From a checkpoint of a small mixture-of-experts model trained on Wikipedia.
Experts: 32 experts in each of 9 layers, 1 pick a token, a sigmoid router.
Below are experts of layer 6 (counted from 0) of a mixture-of-experts language model. Rows are named router (the router's row for the expert), gate (a neuron's input weights, with its number), up (a neuron's input weights, with its number), down (a neuron's output weights, with its number) and show model dimensions 0-127. Each number is 128 + 24 x the weight over its row's rms, rounded and kept within 0 to 255.
After each expert's rows: a language model's description of what the expert responds to. This comes from a sample of Wikipedia text that the model never trained on.

# expert 24
router [122 130 120 122 137  82 103 102 102  80 122 137 161 155  80 144 144 123 136 104 113 144 165 143 121  62 125 103 129 107 100 157  92 116 174 134 137 125 154 105 139 141 130 137 132 106 131 137 184 108 128 132 100 130 106 145 174 117 166 131 145  97 103 127 108  82 134 133 160 157 157  92 101 101 145 109 163 160  95  95 109 104 131 133 183 155 132 140  92 132 104 123 122  79 141 131 126 170  90 137 150 141 132 129 116 112 109 122 100 122 112 158 104 114 123 103 169 134 136 117 134 105  88 136 110 149 133 148]
gate1 [106 153 117 129 128 131 158 119  70 126 181 122 137 128  69 150 134 114  98  98 113 111 168 120 103 109 162  67 139 134 137 112 105 160 107 100 120 144 134 140 123 162 138  94 149 122 151 132 159 112 134 102 170 151  97 178 139 128 114 127 105 123 136 147  90 113 110  97 116 142 146  94 129 145 118 135  89 137 165 128 132 136 141 124 123 165 109 132 130 143 144 123 107 107 189 129  85 113 151  91 121 142 102 138 158 158 133  75 120 125 104 125  80 121  97 110 126 101 131 131 127 125  95 103  73 122 138 134]
up1 [121 189 152 135  96 108 141 150  89 113 179  75 143 122 118 126 144 112 112  81 168 143 155  94 120 122 105 123 117 119 155 102 124 167 122 118 118 132 115 122 116 131 144 119 148 150 106 137 125 113 161 147  94  96 140 138 185 106  96 183 135 103 116 154 109 108 114 138 122 132 149 118 114 141  85 109 159 108 184  95 118 126 129 124 146 109  91 134 158 131 106  92 132  99 125 129 143 146 152 142 141 128 125 141 168 142 138 182 122  92 185  99 119 135 131 152 156 113 118 132 163 150 109 119 155 135 100 148]
down1 [107 108 114 113 127  76 118  90 120 122  91 128 165 112 107 128 155 127 128 145 165 118 157 136 151 164 114 127 107 152 162 170 107 123  96 147 132 158 146 110 108 116 132 115 116 101 124 161 122 107 132 139 131 157 140 164  97 139 139 135 141 105 139 111 133 144  96 135 132 150 103 107 119 140 107 152 131 116 168 122 144 159 165 103  98 151  91 126  99 143 165 114 109  84 124 108 138 104 147 112 121 148 107 137 136 169  87 135  90 129 136 181 162 157 107  80  98 150 160 128 173 109 103 146  54 112 115 148]
gate2 [122 152 118 164 128 128 159 156 132 114 119 173 113 140 107 155 171  86 137 148 101 113 137 129 131 128 124 138 123 146  87 139 120 145 145 126 122 134 108 106 115  92  90 147 124 141 116 124 131 132 129  87 105 122 124 149 155 142 192 145 130 139 151 135 102 145 166 145  90 141 146  76  87 145 151 108 152  94 142 134  90 124 156 145 151  98 155  84  87 114 126  95 116 150 157  75 108 144 141 139 132 151  98 102  88 130 118 117 172  96 144 169 123 104 139 117 153 120 102 167 102 128  95 102 151 167 105 126]
up2 [136 150 117 142 100 135 119 122 145  86 159 170  74 154 154  98 122 142 128 132 134 160 112  94 126 128 158 157 140  75 114  90 143 126 119 130 141 121 115 162 117 148 150 126 150 162 152 118 152 148  98 138 167 136 138 136  78 153 106 112 126 114 110 118  98 128 167 153 139 154 149 132 149 122 144 115 111  79 140  79 175 157 144 119 120 146 136 147 124 173 143 131  94 141 139 115 166 122  96 137 152 111 154 139 143 143 115 167 101 103 145 154 163 118 121 158 117  85 173 120 138 126  88 131  86 110 167 103]
down2 [130 135 139 131  85 172 167 107  96 108  87 165 161 144 133 116 141 141 111  94 141 137 165 128 132 122 148 145 157 101 142 150  95 141 128 130  96 114 109 116 104 140 132 100 128 147 156 128 121 140 130 144  90  91 185  96 157 129 115 112 100 120 172  95 159 130 113 139 115  95 147 125 104 110 117 125 123 120 121 122  97 119  90 109 120 141 131  90 130  79 127 136 157  83 129  84 158 119 149 110 152 110 131 120  96 180 123 111 187 141  98 165 142 156 130  82 135  90 119 126 107 116 174 152 142 124 115 125]
Description: Single-vowel pieces. Mid-word vowel pieces like e, o, ie, i inside names and words, plus year-start digits; e.g. San Diego, Greece, Stevens, xenoliths, Hoosiers.

# expert 12
router [163 150  80  81 136 127 125 134 121 132 111 171 145 178 105 157  92 123 182 136 102 117 135 124 108 124 140  84 104  93  93 124 137  85 125 130 114 122 136 142 111 151 111  67 163  99 132 155 151 151 135 148  99 121 113 129 136 114 160 136 146 102 137 150 166 121 147 113 172 132 143 119  72 159 145 144 148 125 106 126 113  98 153  85 187 117 116 137 106 100 110 147 131 105 111 167 131 135 138 139 128  91 135 125 143 102 120 111 141 119 117 161 123 162 146 133 126 116 121 114 142 122  97 118  76 174 152 134]
gate0 [108 153 130 106 120 147 112 137 154 106 157 108  94 143 122 144 148 111 141 162 132 161 125 138 150 147 142 123 119 101 154 104 109  85 118 181 114 131 109 117 119 146  84 142 149 117  74 156 154 142  75  99 133  77 141 116 148 132  85  93 117 150 120  91 175  83 114 137 125  88 107 118  72 155 131  83 110 130 118 122 102  85 121 121 193 132 109  72 145 135 138 140  97 120 122 137 139 143 120 141 102 121 127 129 107 171 145 119 165 127 111 141 105 142 141 101 124 117 112 128 106 126 102 133 101 106 110 120]
up0 [105 166 155 150 165 135 134 111 147 166 135 140 115 148 140  84 147 138 132 173 174 130 142  83 129 159 152  93 100 120 143  80 140  84 118 133 140 113  96 119 102 147 116 140 149 103  91 154 121 124  88  88 125 133 127 124 128 156 108 101 111 160 154 136 165 120  94 134 150 131 123 131 100 159 149  91 124 126 105  81 135 137 122 109 187 114 134 136 139 121 133 171 104  93 150 141 108 149 138 138 116 166 165 106 134 140 119 132 176 113  88 180 122 139 134  92 104 110 120 108 121  95 112 109 139 118  99 140]
down0 [138 119 137 152 133 125 161 107 154  91 134 143 170 140 172 130 131 155  90 125 132 108  97 144 135 121 144  94 128 113 154  97 140 153 113 148 117 146 120  88 115  76 134 141 120 161 135 135 105 138 127 113 112 115 117  96 134 117 128  93 130  94 140  97 138 120 157  84 119 159 148 116 155 123 139 112 141 130 141 130 104 159 153  81  99 158 125 131 151 155 114  80 136 129 135  88  77 121 139 133  64 134 180 142 111  83 143  93 125 141 133 136 105  92 133 109  85 154 125 175 114 107 136 130 131 182  87 147]
gate1 [139 117 155 131 121 109 116 136 113 140 124 141 140 148  94 116 106 149 110 152 148 194 109  90 123  91 117 129 106 107 141 107 107 131 132 147 133 145 112 141 151 135 138 116  84 122 155 122 106 140 156 141  62 159 134  87  77 109 159 131 126 117 126 164 159 112 143 108 141 151 154 117 149 143 100 127 135 179  84 145  84 132 130 123 150 116 106 143 102 150 109 114 149 143 140 171 110 148 119 150  96 140 137 120 103 128 129 131 130  97 108 131 121 101 148 138 211 116  93  87 115  92  76 152 127 128 152 151]
up1 [122 131 142 120  99 169 109 132 120 162 151 151  86 122 107 131  80 155 136 137 107 179  85  93 148 121 113 142 118 111 137 111 157 150 151  93 131 142 116 155 132 148  73 151 157 167  94 111 138 154 128 168  80 125 160 151 114  80 158 121 141 115 135 113 120 126 162 120 100 132 154  97 160 108 111 109 158 130 141  75 119 100 117 145 140 128 103 153 128 144 140 128 119 110 138 161 184 128 121 157 116 108 161  88 121 110 116 117 131 127 109 136 138 159 160 104 140 106 112 118 157 114 135 146 156 105 159 180]
down1 [ 95 108  96 127 122 152 111 104 142 101 123  99 113 154 145 128 176  65 117 134 135 108 116 126 155 122 103 114 136 109 159  98 154 140 140 117 184 107 124 123 132 114  99  84 131 152 112  97 133 117 102 146 162 129 102 147 169 122  69 144 119 113 107 132 131 112 159 101 132 158  39 107 153 145 119 133 137 143 140 146 150 136 127 154 120 144 158 141 130 116 143  91 141 127 144  93 109 121 103 112 107 151 153 155 112  85  96 164 107 150 129 121  92 119 156 170 123 149 139 160  96 102 136 139 144 117 129  99]
Description: Biography lead phrases. Words in biography openings describing nationality and occupation after birth dates; e.g. "is an American former professional football player", born, politician, director.

# expert 7
router [124 172 104  96 140  91 123 114 127 101 104 155 118 154  87 127 126  99 118 122 157 166 159 110 104 157 123 119 137 117 115 121 127  83 128 135  89 178 127 118 120 149 108 142 126 108 142 160 162 138 154 120 129 112 114 166 168 144 150 109 148 115 129 131 190 115 165 147 142 121 128 101  92 131 121 141 127 134 138 122 129  60 119 102 168 110 136 139 105 114 165 167 144 119 120 149 117 124 127 204 165 119 128 114 148 124 142 126 132 141 129 147 107 134 135  96 192  80 141 138 105 100  91 161 120 135 141 129]
gate1 [156 157 116 146 144 114 127 118 114 140 151  97 180 132 115 139 121 116 156 166 151 151  76 137 144 152 140 149 103 160  98 116 139 136 137 135 137 160 106 134 167 119 156 107 130 120  84 143 153 148 137 136 129 147 162 133 126 106 145  95 149 173 107 137 140  92 164 125 146 153 156  89  76  75 114 118 161 160 155 174  98 151 167  97  94 106 108 177 132 122 129 146 102 107 125 148 144 121 110 106 161 135 177 131  90 103 118 146 101 111  79 144 157 122 137 130 136 112 111 126 117 121 157 115 128 155 139 128]
up1 [ 85 108 125 148 126 110 108 118 124 116 102 125 147  92 131 119 125 172 116 163 109 147 165 133 153 116 154 142  96  97 106 165  80 116 163 137 124 110 114 169 125 120 129 100 129 115 138  81 117 118 104 100 125 126 124 129  98 134 120 104  84 152 120  93  90 113 127 105  83 104 110  75 116 140 163  87 113 123 148 111 120 118  86 210 142 141 140 141 101 139  83  86 118 149 114 139  96 138 141 182 108 129 131 133 140 170 142 143 125 158 139 124 165 115 135 145 140 109 153 102 162 141 134 153 133 123 119 126]
down1 [129 144 156 160 123 123 110 159 145 122 111 123 147 101 111 134 111 148 160 129 147 170 115 140 106 113 122 165 118 142 102 130 148 138 107 164 100 116 163  64 122 130 144  74 140 114  93 122 106 149 141 151 138 152 116 136  96 129 185 139 150 116  95 163 151 152 103 135 114 140 158 170 147 128 155 141 177 116 142 146 111 129 155  73 158 117  94 140 157  99 128 155  91 127 160 133 104 138 133 103 161 110 160  96  98 126 143 160 126  99  85 145 150 153 154 153 144 142 146 170 109 111 159 122 130 120 143 156]
gate2 [113 143 133 113 114 144 141 137 131 121 182 129 157 131  89 118 100 100 100 164 134 119 109  98  84 169  84 154 101 125 147 123 151 128 144 121 114 127 128 130 141 130  74 127 118  84 141 132 188 134  95 116 122 149 157 148 115 128 161 111 148 127 156 114 158  83 116 125  84  90 118 107 121 182 132 136 144 136 163 126 122 137  96 101 140 104 104 148 130  73 134 146 148 121 112 142 130 132 147 162 147 114 134 152 133  90 152 116 138 131 162  98 163 128 148 121 121  68  85 108 144 129 158 133 113 182 117 136]
up2 [108 135 121 116 118 115 151 135 132 178 117 149 143 113 122 109  41 167 132 132 152 123 118 124 125 134 126 167 130 114 135 148 151 124 155 127  92  66 115 118 124 115  96 108 119 117 103 157 130 113  96 140 113 140 130 139 132 144 169 102 100 129 144 131 129 133 153 136 145 137 159 110 111 147 140  82 127 138 126 150  65 124 118 125  93 127 106 123 133 124 145 116 157 134  86 166 147 146 118 150 143  63 128 153 155 106 126 114 117 122 130 109 155 128 131 121  83  97  54 159 125 112 144 115 163 135  95 183]
down2 [157 132 104 127  91 186 114 156 199 116 122 105 159 134 145 126 190 158 105 110 109 116 138 152 112 164 113 130 122  98 110 124 146 167 147 139 132 161 140 134  84 147 148 157 136 117 113 148 124 134 148 147 136 150  77 126 134 144 135 116 100 141 151 159 147 136 145 163 113 130 104 106 150 119 137  96 131 121 147  88 146 144 122 121 118  95  83 159 105 143 153 126 127 116 176 121 131 126 186 106 148 136 123 106 111 141 118 116 169 171 132  82 146 122 129 142 145 118 146 153  78 145 153 151 113 140 155  94]
Description: Plural and taxon endings. Plural and noun suffixes like s, es, ies, ities, plus people and children, and pieces of Latin taxon names in classification lists.

# expert 16
router [154 117 111 147 118  81  97 129  99  89 124 138 164 178  90 145 130 146 148 132 116 133 108 117  97 125 113 100 137  74 112 130 113 109 133 157 106 139 114 134 134 135  97 112 118 122 137 167 188 150 165 115  96 124 121 148 170 140 152 137 135 121 118 125 150 117 165 176 152 167 112 132 125 141 156  79 150 140 142 103  93 117 113 116 153 131 125 170 110 116 163 169 113 102 111 163 106 172 127 145 156 136 109 116 145  92 104  81 113 137 129 153  99 106 123 167 139 125 106 116 178 133 130 126 122 170 120 144]
gate0 [110 155 162 116 103  98 126 124 148 134 143 151 200 169  96 146 148 138 141  78 142 149 130 136 164 134 100 123 128 119 120 125 148 119  89 102  85 134  77 153 110 111 139 116 132 158 117 183 183 149 156 161 126 148 160 153 150 113 105 150 134 108 134 171 156  88 150 115 101 104  84 109 126 145 110 101 128 150 122 138 108 142 130 149 140 110 131 105 116 126  91 139 125 108 131 117 118 144 193 162 127 136 118 123 175  97 126 103 133 114 124 109  96 127  93 104 115 133 134 155 125 155 140 116 107 159 150 116]
up0 [111 129 143  77 106 101 136 104 113 142 173 156 131  84 155 135 109  89 137 127 111 101  91  81 138 151 110 135 133 139 114 160 139 121 109 147 131  98 134 137 142 105 149 127 121 125 132 166 171 131 117 127 114 116 124 108 111  91 115 182 105 170 108 109 153 133 139  65 191  89 156 148 119 142 144 100  89 165 153 129 130 139 122  94 154 155 151 157 129 129 165 168 176 130  90 128 147  88 128 137 137 109 130  93 123  97 124 154 129 120 109 101 106 144 152 132 136 139 146 130 124 115 160 148 115 136  94 140]
down0 [106 119 153 198 156 131 117 163 122 123 120  93 128 146 146 129 139 146 167 156 177 127 122 185  81 118 180 129 112 117 152 111 119 122 152 138 115 169 116 125 162 131 112 124 144 104 158 127 136 117 106 114 134 167 119 147 127 168 178 122 168 113 141 116  86 150 110 127 115 140 129 131  76 101 111 158 174 114 110 142  95 110 127 162  97 112 116 144 124 138 144  95 109 123 156 107 148 162  95 148 137 160 104  95 101 136 107 127 141 121 148 143 171 139 114 157 138  79 128 148 144 140 129 107 135 101 150 114]
gate1 [133 127 130 152 172 121 119 124 133 142 166 112 135 109 130 144 156  86 108 124 145 130  95 136 148 186 110 119 135 119 109  92 140 131 179 139 139 139 106 153 142 134  86 118  82 171 131 149 129 122 154 101 139  53  91 110  81 129 111 125 108 105  91 139  73 106 136 144 145 145 140 142 120 160 153 151 169 127 123 122 144 102 133 148 101 117 110 136 111 119 106 108 147 139  88 106 100 107 116 152 119 118 123 104 126 138 157  71  90  75 141 167 131 115  92 143 125 140 126  93 124 128 109 150 160 133 151 139]
up1 [118 141 161 130 178 137 133 125 180 118 140  99 106 114 154 168 172  95 117 133 153  85 106 120 124 182 134 108 126 152 128  96 140 129 142 147 122 117 112 113 150 124  99 132 108 134 119 141 153 130 105 110 111  69  89  95  84 135 117 133  98 141  97 166  89 121 132 140 144 116 158 123 103 141 167 144 161 116 108 143 113  94 120 149 119  80 132 147 131 136  95 132 132 168 114  93 103  67 120 156 108  88 111 120 112 124 116  70 137 112 153 140 131 160  85 126 126 130 101 137 149 145 102 157 141 124 125 146]
down1 [130 139 111 146 110 131  99 108 162 152 134 117  99 111  87 136 149 121 127 121 162  89  95 146 146 124  85 138 110 102 145 140 102 115 128  93 172 130  98 148 131  88 126 170 112 149  94 155 132 123 134 168 132 155 141 113 143 135 172  92 113  97 168 119 150 162 150 104 135  82 149 102 119 103 127 112 116  92  90 142 139 131  91 111 126 116  87 160 118 104 110 154 157 120  86  97 113 140 150 131 154 117 143 116 158 134 141 116 142 110 161  75 142 102  97 166 140 116 169 151  96 142 130  86 139 159 146 134]
Description: Sentence and heading boundaries. Sentence-final periods, line breaks and == heading markers, plus decimal points in coordinates and the dot in U.S. in chart tables.

# expert 1
router [148 152 120  97 159  99 104  68 139 104 102 142 130 170 125 141 149 116 147  90 135 142 124 166 114  93 101 141 141 117 109 134 137 107 146 147 118 148 147 126 125 164 110  80 122 128 125 177 124 114 154 168 128 114 100 127 146 142 173 137 123 108 126 134 114 116 144 111 126 142 156 122 107 177 137 155 163 122  85 104 112 106 135 178 151 163 182 135 104 143 110 146 126 106 132 144  83 144 123 118 189 102 110 104 136 131 123 120 103 126 130 166  99 100 162 125 147  86 122 150 151 102  96 143 115 151 142 171]
gate1 [141 188 117 140 143 156 125 112 153 149 156 136 128  97 105 116 161 148 139 116 159 124 123 154 119 189  97 163 149 119 128 152 115 142  96 119 144 112 146 112 124 122  92 115 151 119 116 157 129 139 139 124 123  92 131 130 161 133 144 190 151 126  79 133 132 147 155 142 102 112 162 103 137 132 100 154 181 131  91 111 152  66 142 133 149 120 146 155 122 137 125 137  86 116 135 105 172 110 160 170 100 105 109 164 114 187 124 147  83 113 111 117 140 155 126 113 142 129 138 114 147 159 141 135 147 149 144  95]
up1 [104 133 147 159  87 171 114  83 113 114 169 125 112 103 115 162 164 123 163 130 134 120 128 151 103 135 122 135 152 108 135 141 101 130 109 121 135 109 137 126 153 149 146 108 109 151  96 105 131  92 105 129 107 173 131 106 135 136 179 125 118 137 106 133 154 156 203  91 135 136 177 147 128 132 116 136 138 137 134 106 135 126  78 137 158 103 152 173 130 108 132 116 131 139 127 130 185 116 147 112 114 143 126 174  94 119 125 147  80 134 105 129 141 121 117 135 156  66 110 131 169 151 136 117 117 186 152 111]
down1 [174 172 150 102 113 176 124 143 111 130 115 142 133 140 130 101 138 100 121 133 117 128 112 110 101 112 134 138 123 114 116 140 176  96 120 142 161 128 131 145 123  96 113 106  92 118 132 158 125 165  90 119 113 128 110 138 123  81 129  82 130 140 118 142 113 102 113 122 116 137 138 142 136 149 180 155 110  78  83 134 187 164 121 154 121 123 135  69 108 103 118 115 129  93 105 109 122 129 143 112 138  66 121 128 139 147  89 141 105  98  87 136 147 152 132  98 177 134 163 130 107 176 137 145 132 140 136 173]
gate2 [144 125 113  93 102 134  96 135 118 156 141 170 118 172 172 126 129  95 129 106 106 140 101 119 121  61  85 136 130 163 146 120 119 135 121 127 125 127 173 139 150 147 136 145 143 146 119 129 117 182 158 110 129 157  87 175 106 137 122 120 126 122 122 140 149 114 157 113 135  77 145 100 141 122 113 144 132 126 137 102  95 109 112 139 129 136 144 114 137 134  82 109 137 108 141 108 129 103 196 144 127  92 145 126 128 156 130 182 111 167 155 124  82 137 121  72 107 110 138 130 143 160 138 177  97 136 154 129]
up2 [132 154 136 157 120 113 169 151 115 102 138 117 166 122 126 121 167 132 124 150 152 109 120 131 131 140 159  82 104 123 123 138 135 138 144 158 167  74  79 153 129 150 143 124 118 157 145 110 156  94 132 128 136 122 125  97 110 160 117 135 107 113 118 115 118 155 117  95 134 172 149 120 104  92 141 118 141 139 131 133 170 101 118 116 141 165 158 122 134 107 147 122 139 121 134 145 130 177 107 106 113 155 133 101 147 184 153 150 162  56  99 104 154  96 169 113 144 143 164  95 141 163 119 103 106 131  87 170]
down2 [114 116 131 118 181 115 147 141 120  85 107 140 117 166 134 147 107 117 128 118 174 125 164 132 133 115 138 128  56 115 100 164 136 101 134 132 141 117 131 152 104 143 164  94 122  73  83 103 108 137 119 123  96  92 121 148 135 117  92 139  91 140  95 117 117 101 111 118 118 138 174 128 132 178 131 116 107 141 134 148 144 114 128 124 149 129 126 131 114 115 129 109 125  74  92 100 111  97  93 149 126 106  91 155 124 159 135 112 134 156 169 119 196 169 110 156 157 116 147 118 143 152 122 110 114 140 148  98]
Description: Word-final syllable pieces. Word pieces ending in e or y inside a word, such as ce in Space, race, Barcelona, re in ceremony, ttle in battle.

# expert 30
router [155 132 151 139 141 119 108 124 141 113  84 157 151 127  85 152 108 128 161 126 117 106 161 139  65 139 111 108 160  99  99 129 105  86 149 162  50 127 142 140 146 159  86  96  94 118 113 141 150  99 157 157 116  92 104 135 125 133 153 121 154  82  81 151 162 127 124 121 180 142 153 110 112 139 149 140 122 146 126 134 137  72 135 154 171 122 152 136 100 100 104 119 127 122 111 117 120 169 107 145 135  92 106 119 126 110 142  99 126 131 109 136 117 120 148 146 152  96 136 102 132 139 101 105 105 132 147 132]
gate0 [149 132 159 146 105 115 152 104 124 136 151 139 117 138 106  90 117 101  78 145 108 133 124 134  79 125  73 137 147 104 158 102 146 141 105 139 123 136 114 102 158 131 101 143 115 152 122 138 112 111 101 135 103 174 147 115 166 123 120 147  96 127 126 103 125 115 108 145  89 100 153 142 138  91 137 120 151 140 111 106 153 162 136 115 125 148 148  75  71 137 122 174 125 123 171 161 119 153 117 121  97 119 142 141 156 116 136 142 129 143 162 140 133 105 135 173 132 115 105 162 108 174 168 121 108  59 125  81]
up0 [130 137 100  97 156 141 129 140 130 129 105 139 132 151 118  77 154 138 122 156 131  97 157 125 122 149 147 125 128 101 120 130  99  97 170 132 102 126 127 111 117  97 145 161 141  93 150 123 104 107 169 124 155 131 141 134 130  67 144 121 111 129 189 133 136 141 118 107 118 143  97 151 158  96  86  96  70 117 121 149 100 137 152 133 165 158  71 127 123 150 154 115 168 117 152 148 108 127 106  97 141 108 163 125 114 105 200 100 141 107 168 131 146 125 138 130 166 114 145 145 118 128 123 133 112 107 164  90]
down0 [ 78 159 146 132 122 142 138 132 156 136 136 134 109 144 125 100 130 142 113 142 131  68 152 116 106 132  94 131 166 126 145 135 126 146 151 113 143 183 142 164 164 132 116 128 169 130 134 132 118 138 111 128 119 166 136 191 134 120 133 162 127 116  97 140  84 107 113 153 167 149 163 105 149  79 155 107 142 106 135 120 120  84  93 128 131 111 116 153 131 148 100 160 151  92 150 129 129  88 165 121 162 167 154 108 142 152 104 106 100 116 139 137 120  83 116 171  86 136 101 126 126  89  90 110 107 121 118 147]
gate1 [139 112 123 177 118 126 143 150 143 127 121 143  87 111 137 142 138 133 127 170 134 152 104 192 162 119 146 133 115 112 118 170 123 132 106 146  99 150 158 158 130 129 104 125 145  86 158 101 117 142 163 131 104  73 121 117 142 166 106  94 144 136 152 121 111 110 160 139 146 132 107 100 118  98  88  69 151 119 144 114 121 125 146 151 147 119 110 133 116 146 178 103 122 115 124 141 131 156 120 148 122 188 138 108 131 118 145  80 139 107 109 117 104 151 191  95 137  87 143 102 123 100 124 119 106  94  89 135]
up1 [129 133  97 139 131 129  86 126 144 111 153 164 131 173 148 121 160 148 135 125  86 150 136  99 100 125 120 127 112  83 138 130 109 114 149  94 144 125  99  90 117 120 108  80 146 171 122 137  83 154 106 120 120 116 124 163 133 112 172 130 105 134 111 151 157 140 135 114 129 116 144  79 101 145 158 123 121 158 133 107  98 160  86 133 106 116 113 106 151  79 110 128 142 105 113  89 133 137 103 151 130 105 127 107 134 126 142 142 182 143  97 155 100 153 185 147 154 163  98 109 109 136  93 121  96 129 184 132]
down1 [126 133 147  96 123 122  93 176  77 125 133 157 143 119 123 169 130 123  94 117 133 107  92  98 135 142 165 126 161 123 127 126 105 135 144 113 184 138 134 126 139 168 107  90 133 139 166 114 112 136 123  95 151 118 139 129 157 125 156 124 102  98 102 111 125  98  75 161 176 176 119 148 123 113 137 101 143 153 131 108 121 146 114 124 115 111  81 118 128  86 103  78  95 118 100 135  96 115 152 140 143 127 176 106  83 123 122 114 157 122 146 135 169 137 128  99 146 111 103 130 107 130  71 118  95 156 122 129]
Description: Numbers in data. Number tokens in tables, statistics and dates, such as picks, scores, measurements, days; e.g. "219th overall pick", "17 December", "| 0 |".

# expert 6
router [142 136  95 134 149 105 120  95 120  93 118 158 154 152  90 161  92 141 153 117 115 104 129 137 113 130 123 125 143  77  98  90 133 113 117 113 114 147 155 127 144 141 104 118 124 126 135 135 132 125 159 126  89  86 117 125 166 147 134 109 141  88  95 127 134 110 128 159 151  96 149 137  97 130 112 105 100 118 132 104 138  40 146 130 182 142 152 156 107  93 130 128  93  81 153 118 101 163 125 153 136 103 116 127 146 107 109 103 116 132 102 127 102 128 167 150 163  80 129 125 170 118  93 139  85 119 154 113]
gate1 [107 114  95 106 119 122 181 127 151 170 114 147 166  89  75 192 157 113 123 134 134 156 139 159  90  84 154 160 149 120 149 116 110 141  94 137 130 144 115  89 182 149 121 126 114 146 169 120 147 107 122 177 150 168 120 148 148 105 133 142 155 140 112 132 125 130 137 119 142 155 135 190 173 134 105 122 123 140 105 131 133 150  91 119 127 126 101 152 150 109 168 126 140  86 121 119 136 130 115 142  97 117  80 120 112 127  96 136 114 152 133 155 134 106  94 145 143 132 124 120 114 113 152 129 109 169 161 130]
up1 [108 118 133 143 121 131  66 162  96 148 143 124 143  84 128  82 121 111 132 115 108 157 149 109 111 187 109 144  85 109 127 132  90 142 136 140 132 102 171  97 115 126 107 149 110 158 102 111 102 139 121 108 137 109 135 120  89 113 130 114 187 149 136 140  84 129 159 153  76  97 137 123 102 122 141 119 149 122 165 108  99 188 145 114 114 106 120 117  97 150 119 146 143 140 119 106 116 120 109 116 134 142 145 102  93 145 148 106 152 140 174 128 141 166 155  78  95 142 132 115  77 141 120 124 122  97 125 126]
down1 [126  98 109 107 104  99 147  99 127 148 120 155 158 136 130 189 133  95 105 131 136 190  99 138 152 122 105 126 144 115 153 125 142 124  98 132 109 117 103  98 171 133 137 160 133  99 101 127 123 118 185 155 115 157 149 129  98 153 155 122 137  83 116 114 101 107 124  63 145  87 142 161 148 141  86 127 143 153 106 132 159 135 186 161 117 165 147 139 134  75 109 148 113 135 113 171 118 125 132  90  92 122 102 105 155 109 115 149  96 129 133 131 134 145 129 104 154 128 110 120 113 112 109 138  96 131 112 132]
gate2 [111 122 114 126  90 156 115 144  99 136 168 119 141 116 114 110 102 103 161 109  43 144 160 159 128 130 141 125  75 155 103 117 102 102 105 108 105 142 145 145 122  96 128 131  84 132 124 139 114 139 112 122 151  99 107 149 145 152  96 114 134  94 138 137 120 134 136 135 140 122 140 139 182 141 108 163 123 120 123 156 140 131 113 150 101 110 147 170 113  98 126 128 121 148 149 156 136 119 100 132 131 120 131 154  90 142 185 145 137 173  61  94 139 133 102  99 135 118 118 127 113 155 124 112  98 171 147  70]
up2 [138 134 124 141 134 123 151 132 143 156 144  89 109 164 135 146 102 142 104 119 125 113 110 108 132 145 105 129 133  97 158 153  79 115 149 142 142 143 116 128 152 121 111 127 133 139 133 112 119 106 149 135 179  90 130 168  79 160 164 126 128  86  99 151 137 172 131  95 141 143 134 134 121 103  79 106 117  90  70  88 165 114 102 119 147 103 141 131 204 167 129  92  99 136 132 141 118 143 120 165 124  89 164 142  98  68 140 134 118 110 133 150 130  90 139 123 110 122 124 125 115  97 119 140 133 135 107 168]
down2 [135 106 152 108 118 137 176 171 161 123 108 141 161 170  98 140 140 164 163 158 139 139 180 165 128 128 123 116 115 117 148 140 125  78 143  92 118 118  98 147 140  74 107 124 134 110  89 106 141 137 103 114 119  69 156 122 103 121 141  74 130 167 115 121 154 106 132 126  95  94 114 140  99 157 160 109 183 139 141 116 124  94 166 151 128 158  92 146 122 113 130 119 168 101 125 113 145 123 138 113 108 102 143 129 143 176 128 106 134 151 109 103 119 149  99 127 146 114 153 108 126 133 136  80 135 118 122 145]
Description: Space tokens. Standalone space tokens between words or numbers, often before units, in tables, or in statistics; e.g. "Basin size", "180 lb", "47 yards".